config = dict(
    num_hidden_layers=14,
    hidden_size=128,
    n_experts=256,
    experts_per_token=4,
    d_expert=32,
    d_shared_expert=0,
    hidden_act='swiglu',
    moe_layers=[1, 2, 3, 4, 5, 6, 7, 8, 9, 10, 11, 12, 13],
    router_score='softmax',
    normalize_top_k=False,
    routed_scale=1.0,
    balance_loss=0.0172,
    balance_bias=False,
    router_logit_norm=2.0,
    init_std_router=0.0132,
    lr_router=0.00301,
    vocab_size=2048,
    norm='rmsnorm',
    norm_eps=1e-06,
    tie_word_embeddings=False,
    optimizer='adamw',
    learning_rate=0.0023,
    beta1=0.9,
    beta2=0.95,
    batch_tokens=65536,
    max_seq_len=256,
    train_tokens=474700000,
    max_steps=7244,
    dataset='wikipedia_en',
)
Below are experts of layer 5 (counted from 0) of a mixture-of-experts language model. Rows are named router (the router's row for the expert), gate (a neuron's input weights, with its number), up (a neuron's input weights, with its number), down (a neuron's output weights, with its number) and show model dimensions 0-127. Each number is 500 + 50 x the weight over its row's rms, rounded and kept within 0 to 999. Numbers have three digits each.
Before each expert's rows: a language model's description of what the expert responds to; "mostly gets" lists some tokens that are sent to it at least half of the time. This comes from a sample of Wikipedia text that the model never trained on.

# expert 53
Description: Final words or suffixes of organization, place and nationality names: Union, League, Cup, Association, -land, -ian, -ium, India.
mostly gets: " Association", " Cup", " Union", " Force", " India", " League"
router:442541527557470576509450551433572477563455435512464497550463465466611506535538552539527624436460545472483472511576473470573578547424481529487609567548595544500545517525527539428558489447497541533499421523482537493570603425495532497510469458468579564421528540515513411474449512524547482482553502392566515559545540576501503451555531511506539522544481520424472572434563516468420451529577
gate2:582462614527576469416548454482445595509540538525498504481528480523564577446430533501499488541486557355522449546441485577479516469552422526471486543534547447518536510551464541559553432506555470579489460484514506514503520485419413495503530507572399465473502476578392486441421525505447455598448557548498597520455471459517404448538507449527521467484580556525487575539505447442533450427519
up2:493511608521534485432522467463437609494527509491539491513503504552584543443424542478538504554497609496531437553485465543510559469524453556471495541558539452524493509539444541535561399481521464572481433440544505494475548502392408466472543494505425508444551516569403475413409526449455428583485561576524565548440466477532417465507508482521568483451536552524489594536565417449528425408517
down2:587538488559508484554458475468509542493461456482475486551445455515594626430522482515598468513548489440473565495531623479489504450435552468498514434514520561476580576601529490470422479495566565503557506480477444412410478451523482449485445398514447507538520471517494445698521557456479509525511514543414490470517523478458490538548573487565551446499544505438516424552470548579474527485537

# expert 48
Description: Word pieces with r, like har, pr, par, ri, after a first consonant, e.g. C-har-les, Cy-pr-us, A-pr-il, and "her".
mostly gets: " her", "har", "pr", " Char", "["
router:525504396479555431548549609530459490469519503460508540518517487521407423528518450501509448499512457487575524389552491441491462515489539470519517479513427536499427546507450522582482550433604448495438550573548557521488551613518417449560504530389530473485464568418522511487591524445515585470425452548495483481462471454463440526425465552588509425417477559530521509501530449593603543516511
gate3:525456467536530509499515468538455479532510540554467521445537471469528533532489499586434537458528450476540507525521504461513469556493542523504495460545529415418472516437483461477468384690553504485451483510437412628514501546557562464514520568484580440477615507571472482560487565504559544478504561523508443491530591393536562328516487457479438484522561497513483418407517466491525521495490
up3:535531529472491513477428476480531506486477478508486500534489509500529542423444531467613512501498509527459570519453432540451608448545481556486484553441519560544531442582531508478516604534428527572624504441486558422469475419420482541440513391502440552534441453530490558441506506500462430562514517471481484503492429584521483589442482530542527564447498496474487564594431587540316483473480
down3:495482595484578480395420515500523582533548409481496498531510558472549518525575501562469515470529470537501480661500463517519416503533499492556507525447465530478437479526486529459427430506433482490436452520477571499519423442568482530543467548446479550516470469529465583453504477462588509547656545494518435542568458622444469474552434459490522525520559511413524528523420447563514558422423

# expert 49
Description: Stems and endings after a prefix, such as half-time, writes, certified, require, serve, range, plus single capitals in acronyms.
mostly gets: "write", " require", " provide", "serve", "time", "range"
router:445512565551435579415490539428538500585398564463457544528502488491538451510555522537435500529484537461472528469523519453539532474423502580491576440546478456522616501528482548524496583450530510590577551548559615545458535449494553463577422530513514413530517490526429517557519519503464527513423397479444547443504540494488450541548460498524443531559469454508522583407507586404522541600461
gate0:449495541456470466441446489597525585456511468479489502534478449495582493528521479482467455527500440531522578537560445598466531515469535502457415521447568528537517560474459578489507537455602483480425486517514460432511450532463469401531472546401483506484494505473533628545565517507493601454478451439422520523560556483502623445493407601419527579528577472472598463590476487444524501550451
up0:430498466513495489489438486438577412361596564515516479566471490456443396489560453504501505549461475474542558453520526536576490574466497482474434532487504545470479452470474482551464476524528426409472501492536515419438441456545478528516527542456469452535521581450527368457480492580556429451559452520471485455497481538489477561477502441581499503477465585471594546452652499449509470535623
down0:403518438551514508532443510526434459450609521530484498572404534492531469527444473526470482537469523463500505602474423545435473534502448570472533547535445520441467546450435506523511449507524440471398516551483609500454458426472489368512509546617473479535541404491503529443602483479559509428505528474493489501535516445517481571450559636410492499503551453465460450572532468543576522557568

# expert 11
Description: Capitalized first letters or compass words starting proper names after British, Middle or New; e.g. T(V), G(iants), West(ern), East.
mostly gets: " T", " South", " Th", " East", " K"
router:428437447508537530563582551529487540461474574469597507446484442561515432414468466443570506522491505571531502477497558457618487526441452463545555586455594425499447488520555530461566464539516494509497474512565546475566472372538489588488486471469497476512515575537515433441428464504492566560495525537578542501465457471548451449563579570419415435506507590566433513470551456423481518560483
gate0:472557481454521544448516566511532423495489500471542482485539517459523469452420504463554508464495462482503522444541580387545519513462465470509707582580502495440499494525441467611518528522446455572490482424506588480551506475508455583446461499525485537527467565440512474426499472511585438471507460515528584507463492509526450545443522296516535539529519488504566516443503508489488452575591
up0:534477504511438452509461429483496631480523481536454504524424509561452516541605485555419498562548576501486520557393425593435504476532532584429454401438463512607532482465521503438466487445543537447510492584470410536397507535471486445541571475506498508410518422549441531528520520513456519447522532472478378493544551462491528479575440504490487468466503479484436517553478495513523569463359
down0:549535528535496483508519467455533536564436511489440541427579423424467520522452461493505442526439536433521421474512513505450503523425516532491476420461448540481417408434479553422584597544467552530406502573458522531386509482448480475463530500462461458460483553524474440503549448554434556511492571448552460416577517440530584550421433535381456570531553491513554466463529419424500515512579